Experts of a small language model.
Size: 8 layers, width 448, vocabulary 4096, 32.2M parameters.
Experts: 32 experts in each of 8 layers, 64 bilinear neurons an expert, 4 picks a token, a softmax router.
Training: a variant of Adam for the experts, 293M tokens.
Below are experts of layer 4 (counted from 0) of a mixture-of-experts language model. Rows are named router (the router's row for the expert), gate (a neuron's input weights, with its number), up (a neuron's input weights, with its number) and show model dimensions 0-63. Each number is 128 + 32 x the weight over its row's rms, rounded and kept within 0 to 255. Numbers have three digits each.
Before each expert's rows: a language model's description of what the expert responds to; "gets" lists some tokens that make up at least twice as much of what it gets as of all text. This comes from a sample of Wikipedia text that the model never trained on. Tokens count by the router's weight.

# expert 5
It responds to: Periods and word-final pieces carrying a period that close a sentence before a new one, such as es., ing., ed., plus table pipes.
gets: ".", "s.", " was", " is", "es.", "-"
router:103145157077092154118152175154155103130103123143060105141122153079099117146156089101115091220128086110136119064083149095111131211113130163138138158170075163102080131110114184107159154119100142
gate0:143114134193138148104081128143085119114084124113102123200158074148084133140124088161130106107105120091190092157081086104109154087143127112178126100106139145132169076173109114134138144181134165
up0:106118125140165111091111068111195127116159131146079134174181097139146074112111151108123136228137180121163199150138118139135176134135054126082079135118171110090109092141204174120139123075079132
gate1:199123177108136109101111128088088168100083069100123158150138123141070171182121122112190161184178180130093113126109086126182173143138127138190146086129116094093122104094138163166116141118123103
up1:122108119152121138117150095154134134137185153152064106138100125105152118183086111123136143123143155129065087119045171121135190178172109077086164146146126105096134148146152122156124080061152070

# expert 6
It responds to: Early pieces of capitalized words, such as M-an-agerial, P-r-imetime, C-ze-ch, plus table pipe separators and some whole nouns like Museum and College.
gets: " |", "as", "an", "-", "a", "ic"
router:135074114128162096191150154116105103162138132124155157061128145110113178132069084120147129129136076062140150177083139124139128117142139183117065122121150149114154146125153167161139179045159067
gate0:130172157134102135130125173079145135137059108114109169124115059078123133158100083141077154119139136092137042117068142106172130147145153111169082086116162170092135129110043162150104167131060118
up0:126130099121137131144095098130103112076136145123062164178155153152148032109140153062116178199137105073102140141169106100129134164126103111133022107118165076101112075144182135089146147100129156
gate1:158159172115125120130145125064123142118108109082135161149117199131093110147103065108143175150198088115090164120121067102155086124135106171179111060131102147126129072070131130173138111122119111
up1:122072080102097127127173066178139095146147167178108108158093149136123091154122130137133177170165198104083084149100144083108153155136080123116132162139115110108107121141127111114106131104133152

# expert 19
It responds to: Prepositions and conjunctions linking phrases, especially "of" in "as of" and "part of", plus as, through, due, since, because.
gets: " of", " as", " in", " and", " to", ":"
router:122142122092149166122168134161126128114124062139150166124151155129149046148122136175127134092169129171123072139114117129186105139088177134148146102143155082155129047126124118169162157117158167
gate0:131169141147077124188148151158127124094145048147096159150097067147118095051101139199085150143135133047153096111077162118056111101166136078132112107122190172160201114142140136147127208152109106
up0:139122102072165149148116092123125169089160128086042098145146150151162093153134141103077110159137139102129154128176118154111137147118044126107095100159137120089117087190168146107137123117104145
gate1:143181189063100177112138128120152117126128175099115144127129124127106110126126142129167091166142111113140102102112093125149104096116109138207137090141127152153092115144156168169109153157113079
up1:126071112139152102122166048158152108117192198164112109135122132110137117157128165093119100126114176134134073089092148114120131150144104054163097107126107114151085117136159146101145175086144133

# expert 30
It responds to: Commas, colons and closing parentheses, month names and day numbers in dates, and linking words like after, by and since, plus compre-hen-sive.
gets: ",", ":", "ly", " was", ")", " by"
router:129073064135145076141086050191156101102143109130133143131098108139121109067128091131140150169144112179075166154118128169142131189114133116147125180103165117191173052135162103141124093079103120
gate0:149169108160138105107146162096140172125107147121130176215140131157079100104137115118093125164109164072170125116072071129145132119142136118190098074136185140114143117121125134132076163146116107
up0:169099184089154053113077131090166155073166153071076089147157155142146084136120119070106136181151114085148130206122140149116138106113075088116099135091180118128134129183140156113133120077107120
gate1:129166113098108142119168161100103118111081077104121135106104167096079135135083111149154101186157083096104084094099090132150130108162101115161105065142113139102079122106139146182155113156091110
up1:170081100109161130164119046188159125141179179150083101133105113110099157141145167152129084098119123114123096119082139086167176205142139095120128117103150167135078125122061147117142125044117117

# expert 13
It responds to: Sentence-initial The/This, conjunctions but/all/both, section headers like ==History==, and mid-word pieces after the/a, such as the-s-is, a-ck-nowledged.
gets: "s", "ed", "es", " and", "ly", " is"
router:182104200104081053132110153116051168150142187124166075194125093152115161084129061161131105072100082100164093122116140157140129076123139127165103098077125133150137065079167200089041111145121114
gate0:129153120167130124077127147131163192154182093126059135193077089158096087105130113101158147139097107093163121116080130165143125097146156156199122061118159168052194097086132105131099180153080094
up0:125144114144131096081098056081123155121128127092043128144126155179185082083155135128121147177109100106196129100116136190108180147128072068156075131134157129104110087117160160171078096095064083
gate1:106141166048130118156130168110148134117133129104133174134119150140090116167114074121131136196146149161149055118072079118152084125144130157215116076170171149095110147090131161174081113119064123
up1:141068094104146127144142048152134081111183170163135099168077116145129155156168112117153156113143096133153068131073146098168188160094076086138141126106153121135116163110100126103195087083159076

# expert 7
It responds to: Prepositions and linking words before a noun phrase (by, from, into, with, against), plus verb-stem completions like under-go, requ-ire, concentr-ates.
gets: " of", " by", "ing", " in", " to", " with"
router:086158141162121244130121046073145177158113108132116158135088148163128098147162114083157132116092166123094146177146090095121124152148109071089175104166127087111135145132174160204163124151139102
gate0:141153091171167138167124118165128158132082131156107122179150095193108177111131087151104143087113111095127116128089076138127104155162130109180106090124146193133171081189107144139102109134149124
up0:157101171100127140114111080107177196113115096063101161170145142167113066111130122116118142139133159138162107083158149131113089070130101145081111113105122127132089134097150115123129111113116145
gate1:127152188106126111161147147133069144141131124080104137119098111084087122179162083123128081197140151123103108136070106116161090077127091180170150109125088152067112112104123170141068139112125110
up1:164094142142094131130161096174120119128133212145110086132117141122122130159096164176141126115127127079105102128102173127178159175147140101130168131094128138137069088162149148151157055076143137

# expert 2
It responds to: Line breaks before headings or table rows, and second word pieces of foreign surnames after a capital, as in Cac-cioli, Cu-omo, Garc-ía.
gets: "\n", " ", "ac", "E", "it", "on"
router:179174102180144090147120109186099116158190177133099160126065120129173153165113152119096140118150122137138189143086114113167109109147154105098135090079116153162064128129181108161176098111158107
gate0:154133191154118107144115107117146137129095049174141150162145096111077130151118146152090180093170101096194088124112141129156146168139139079112128064147143120086190075119133163096162157140113109
up0:139092161126119112111112091124146122162130132087092139132137139149147054108143157086127165196119126101142096116160081156205107100110047103116099128097193124103076118143203160135113126103126136
gate1:117133164130141084135164147116141131117085113118141177091102154098085148110079101111119120177193155116087108125123110092147079109130099185165082079117158116068077127103090128225148125072084110
up1:129081109122092121160105111145145144103218183135098132196133130139122160144151114108118105093145136118085086070042119126155164165163143134154149098104128152151099144163113124174154101035063156

# expert 14
It responds to: Middle pieces of ordinary words after a short start, as in p-ist-ol, big-g-est, plast-ic, ab-out, plus some line breaks.
gets: "\n", "c", "g", "et", "h", "ic"
router:143136116106136055146134134100118109158188097110079135133121092122098161134134117084153145130193120085134108156117160102116140118105116179081107105172136099103148149173124109138102154092138101
gate0:138154115133147077135161075133101144149134152134105155192150099122097076145128087116084139143078142067152114109080110089106162106132137117142103089121192196117146073136082162166167146127125145
up0:120127131100156067096133096129143140098158152038069162173094129133198081085160161090132121149113074132129166159143056141194119123128077114099071080176087071080127105135120169186097124066067141
gate1:146105139119091126190174107111138144120135137137086141123111140112156141128094071137102168151165144100122085096135096135184114106155123150158123097103203127079113124123122134120140110126113058
up1:152059124090162135197118108103210069093137171121091080110084112108122130181105170145119070114146161151135116132116157130156158183143112102110109157135145144137111190173118160088163109114073152

# expert 23
It responds to: Periods closing sentences, with pieces like es., y., ation., plus adverbs and participles such as likewise, later, released.
gets: ".", "s.", "es.", "l", "a.", "y."
router:088167129126126184134122177104145136115157050113036125139148152108117102118160114132120108191146140096149090108145132130159110150088140139127126140152172094160099122117090126140130174132123148
gate0:111161192179116132051119171130102105125087128133122129210150094132114103123121103159111164158179126121182104104116082096085107161143144108164095121108168112126168073108089151148115185126065186
up0:142184099101158116096115077156161128133109155103084158158135174180166117131149138101123143163134171103128157106157098166106190155145042071081063127080112116133085106158174177139113085092106130
gate1:136127170074104173145160126097113122139055171120122171159110114143089082126174114116189107210166058094131095130112094090137141107153119151181120101130132196088101089094135168161137150161125140
up1:083105109139143148088164052197127123129185186145100129132127120179103153104100119107113100117158151133132085134119094129142072154120123094124118158143137157132095161151132146138192152084116088

# expert 0
It responds to: Articles, prepositions and commas in geographic descriptions, such as "of the", "near a", the comma in "Falmouth, Cornwall", and compass words like north-eastern.
gets: " the", " a", " of", " in", ",", "a,"
router:141148126142134132164137163127166152117098109113142164174118130138127110093121137224129157139122100127120127100162137152178146119136158124145087119136130115122184087139141047175132122171104194
gate0:177108127129132037081107140137082146122144134108140175176114071205125112175140130153081135117139132095179100126108127136113120099119113052148101067101138177131158097181140152130111130130159081
up0:124136123114117126131079101108098124151086137128079129156146107198175107140155159117125104159101127114168124153173100153177161107139060105058102108139161119087115155147213151166143111116147153
gate1:135135144108113109159163134118094120132093146114137148088104137100079078120098126120186121197152127107091092112081069130139083166135109133167121060151109155119131151138113191167118124161103080
up1:146043140147154160157137119131167085149145190153049137100131126112131168134132159089124108088166162122091100137105134122107099155135125054169163123116123155135043170145165160148163133098138132

# expert 16
It responds to: The article "the/The" and sentence-final pieces with periods (ation., ed., s.), plus name endings like Vincen-z-o, Łukas-z.
gets: " the", " The", ".", "s,", "The", "|"
router:106144118148107141124130172165147152084131121121087085143154078146085112135205163177109158136089096105139092136092130152145099126126108117145108100109066171122117149165131123073159143159141203
gate0:134125133175110097115130116123105111121111090121131114161156061085102120132132122106131175144136092062141117149120120133087098114118152127137097061133137197104141072124110151172138124109116141
up0:119126161071144071118154105100194145124130187096044161180097160172159097170143143123173153147132146156102149155158108125167106137094043130093073100112091104090190121178178165133146102073133122
gate1:132177207057081151182193128103160178112098115094095152113093122108132127145094083135136096166183092130119145093110086100198133094122119142163093083117116085076109113132106202154158122132102128
up1:126078164142142140132139086196179118108207202161133110132142105124143115175098133098141088103124151127076094112140153102151131171163109071131138169147142121127075144122121160135160098090077111

# expert 20
It responds to: Main verbs after a subject in biographical narrative, such as began, took, won, wrote, called, and endings like -ated, -ed.
gets: "ed", ",", " on", " for", "h", " and"
router:097192113159125212093123051063171138116182155148122137136137136094137143131106106105036110079091138168112096116126055132065133131098101116151197135111137121103117160132175107170135118226110156
gate0:142162120212135101102097144106127166134110092114131183156128124146076168106098139146102195146129109115130128109085124158165128155127198073123067111134228131125134123142138123112112157113097131
up0:145162107122127108199093068148168118173108142100055124160092137172125108117159118109152119186117134091191143124118138129145126098084073151107083124097154148072134119144153109132116159090114104
gate1:161150162108132085151166134121108129095094136112159198116068107123101099149097106180131142181178095117104112153097098154240088147152125145140120101111091111098136105100084203192111104130152120
up1:149056139130180114129179077156190119139192199130092093108111143146136126123136147161116158106107174105153120128094128119112139203144161113097161103151115180130113138148081174104149109064140153

# expert 17
It responds to: Sentence starters and linking words such as In, It, This, However, which, and, plus table pipes in infobox and census text.
gets: " |", ".", " and", "In", " In", " It"
router:124145125083148178123120091188104095160106137196125103148145149084216105183128086165173132117113142166130195128206087151149158111139157124135120126130181099113103085156164156118101124081098121
gate0:157198140156141104098140186168157189166131091111122160206114105162143135076074087146085143161160134093211121143101091118125117123119156118136083110073149161100252095139147173125124182109107119
up0:110119117091112076139069068115158123121109103054050175152177129155188038142128152069133189164094101094155112128105138105117138127157089126121104108125131108098067097130152139082118141107096127
gate1:140168116107143177171160143100147092124074042101160176090104146124125121106117117110119127189142097125126098131113079059184113067174095128139155097107098118080115106104130161138133129093137102
up1:129099117184112135117154103198117134110224139148113051166123121146112145177115162135113099118165155128105071159128116143117146159158129081120128140138136174125112121129085132132134150025089076

# expert 29
It responds to: Pipe separators in sports and statistics tables, with the word of in titles and endings of heading words like Faculty, motto.
gets: " |", " of", "y", "I", "ations", "re"
router:106181105117121073101115146123130062121135124153154189141147142138116141197087192086116153092147190109162094127154129154185111174170154166112126153152105153117147110137086057123153162104134122
gate0:124164088166129118073136154118134137129140056113126168165146066181121105150142105129086141137121087119126104128072144138161162148121160103124097038124170183127165124117157144166090162112153101
up0:120138095105130138108093085122167132163137122087087125167121153148158090152143153100106112121142138119145090175213067149165086131132085139127105088161181101119118144153155137144158142129113170
gate1:165161123117122168189135145079153159172149137121162134103075148118101110140107095142183172184130125092079091119126106120136107092127135154178153100134118093101099105094146150175105111115102076
up1:147061103153124137153157108183184087099163201136094119143099145138055131131123145146122139108153137134096076103045113132082125158147130086172149174142115096170066142142160157164116076094160136

# expert 15
It responds to: The words the, a, that, his, their before nouns or ordinals like first and third, plus mid-word pieces like est-im-ated and sem-if-inals.
gets: " the", " a", " that", " The", "-", "im"
router:113107128103149058153169116133183140100171147106156148076153177142138142094108123140120128081159105136130097112086179138097088140210123148108029086146108184106091089104188166128142110133124077
gate0:129173123174147116106133172110113152117083109154114098188142114166065081181133143146094145120132124073132134159099150112129153155085151154194147115104095166089146042089068195129121127117072127
up0:111134156096149118145091095091091116107153141079035134145095156102163080097142125106136106149122130111164136136150117128172159138110090103152058053094149071098095111143166133094098179096121157
gate1:115204148132160121121116147084122127114132113089155173120133128087078120121151096105193169169179137143117122136127077087161144113160130178183126091088122152127091056125105187150131055120075104
up1:133092133137171102170108109128142109137204175101135110135083112141104133140118136054139146099106127090096124103123123115108101155132132094133165096089086114178042153172129183133165114087123123